Weights of a small mixture-of-experts language model, trained from scratch on English Wikipedia: width 320.
Below are experts of layer 4 (counted from 0) of a mixture-of-experts language model. Rows are named router (the router's row for the expert), gate (a neuron's input weights, with its number), up (a neuron's input weights, with its number), down (a neuron's output weights, with its number) and show model dimensions 0-63. Each number is 128 + 32 x the weight over its row's rms, rounded and kept within 0 to 255. Numbers have three digits each.
After each expert's rows: a language model's description of what the expert responds to; "gets" lists some tokens that make up at least twice as much of what it gets as of all text. This comes from a sample of Wikipedia text that the model never trained on. Tokens count by the router's weight.

# expert 9
router:171183164096111138070163145155103082086138109159112140155059133123108170157113089134139150109102094109101153141091121156178135108078088123113159105176119129136111108173143121159084165094120099
gate0:138147099092115075146147057106085088179091066135077115113129102065117152139131085069144113127156113148144096111165148069087086065104144094168141064119082155156156096125137071086124152133179124
up0:121151149170182146099045171151166178113161159107141143143070129215157080110167176102124095149135180081143109179101085120143132158181089136139152148110182099130098170097100126141119138113137137
down0:119165152111125074176095130133116136116069110150126136185107076100114143137087077161070110198157121106065111098133172173127180147054103100074116132151078129146126105152150122125166146130145096
What it handles: Paragraph breaks, == heading markers and the first word or letter of a new line or section, such as The, In, ==See also==.
gets: "\n\n", " The", "The", "==", "===", " =="

# expert 1
router:113129108158141065200142162131129167128164138073156104094145145172150070175109106116097107148111087153139141184107176148085122116087122112131122142161101117167161114125150161140218152124118109
gate0:109136112056142169124065125119142127113092107116101153126110164155127076131131077122096119116121111149089118130172128102116121148136084129157159092187101123163107161159143162129133162119131010
up0:155108142126167160133160152170093131081136148170159138144145150090203189119185144103102102113057112135049143099110132127168142108058128152143101149171075134116097090131123121159086124177124069
down0:134140117107132137121137207147142071141196100138139146132123079106075083132147154206128124055198126120153180075115199161122105124116140128124081128134124100081095182115100151140099133156118131
What it handles: Separators, minus signs and digits inside sports or statistics tables and semicolon lists, such as | −, ) |, W 4–2.
gets: " | ", "0", ".", "–", "; ", ") | "

# expert 4
router:142098133127109096132128116123106107096169089133164076213148110166112063101128106137128148187118125154124173160132101124198124113162154098135086155173106176102126129141166151149120176081150132
gate0:154096081097163154098122163132150141112152128120109072081164084141149132112096108130180131097126077101135073126047085132116115135140135154073118179121178124147145113182105107141109175153048132
up0:147143158130098125160109110103142124112122073135163185227149130145143161137152131173078074159123182131089202157132172152160130145130119134152130118154118136101116165103151201155129101104193149
down0:134147123188137099197123164158081136197147090143172124111112075069131128106132158121151165086157149114181103181177153116113059144142144094175149107125053163170161174115177071145120112138206088
What it handles: Tokens that close a sentence, field, heading or table cell, such as final periods, closing parentheses, pipes, and place names ending lines like Canada, U.S.
gets: ".", " |", ")", ";", " =", ")."

# expert 14
router:138152140110138177068069130100079137073131138149131146145121103140157141097111089145135122132063122131073146164104110162177132140195062136095145102123067076134115130148124132115094137141128112
gate0:117165101161101114180125200077143110152162061101111133107166127139100129111090120178149184105173112118146094133133088053155118131099139171117052130143104136132102119200124114135144179136123122
up0:086081134127185127142118183129152142069136116102152124139156152158140105085108158139215127139188138131167143123109159126117142172087139123183104224111102129174100096147049165143163144141131091
down0:166169090098137125162125087133201148085082113199092129151101137113091056151102105069152082125121136174094134123129125075136106135107135121146125197129184095112137083112107054110100091142130140
What it handles: Commas, and, that, which, was and the following word starting a clause, e.g. which, as a; and it was; that plays.
gets: " and", ",", ", and", " that", ", the", " was"

# expert 15
router:100130112110140180122085093136106079095139101191111141152121087144123106108092123132138173130123162103156155184129183098213130143126130126142121126138094137137084078136159157132129155114146113
gate0:104052101178133143129075127080055179141137115111108107123098201153131155104111186104132146108138193166119170107134122136120134168096170137138068122194130136162158134122183182153170178166104115
up0:153125125136140138135116111159062135085138116143140121155183240129086124122083147187128171130152138148135142158144119128160150115101124123129158086114103144127113132071087137142128095140118115
down0:156131137093123048096127140163166172087158136168115095214153096125123102109139149161153083092138133126228118154134190146129168126123113098172125187126120128174185153154109174142081124178100125
What it handles: Prepositions and commas joining phrases in prose, especially of, of the, in the, from, and commas after places and dates.
gets: " of", ",", " of the", " in", " and", " to"

# expert 5
router:123095138120154143116144116136075132119145083156122107184109098145129112124112083134118104170143160120107155164177129133161188103089083144097090223124094101129118094168129155182131077132098108
gate0:149164106104099096158078125124159117108143124201094168142152143094163111143186146141143143188062110100130118124118068070124061145139151115116104100145132171162127098126160136061211178144121120
up0:169146116102072091136114106075123121084132082165133071121213180072145155119187104096096197138141127104114101119174121111130142113169186077124070144134154112113101072136133133102108112178146053
down0:122130147132146187135138159091150156153117125123103113115124220090170137107138149173177158169143091059149141169141065139048055150132154148121117056103137131088130129181112153088138111082135125
What it handles: Digits that continue years, dates and codes after a leading 1 or 2, such as 1'967', 2'013', 89'143'.
gets: "1", "2", "–", ", ", "3", "6"

# expert 6
router:112130137160121096106114112160097173047117134128157105174095111140105131131201112137076115157146117138136155150156095122132196110073113111078134163152139094113115107138121155140169170097141160
gate0:114127090113123166087120149143070155171171139169123063116092203140074117134142119158157164129076133121127165087154124158111069201087191108187073139169137097134147144191144178062136132139086214
up0:097115144111143152117155143135069051167098169127120171148129179083126126137074105174129113086125083142128128114139148103133128082137164073170119133135158116117161114153158005182160159121163144
down0:099196136087086155069099127104140163141070113066120173139170125109172144117157128153164081219112111088134044135161094116113140145149111150083120156177151115140129159153061154058096097121106089
What it handles: Line breaks ending table rows and paragraphs, plus row-initial pipes, list dashes and opening parentheses in tables and lists.
gets: "\n", "\n\n", "| ", "|", " (", "-"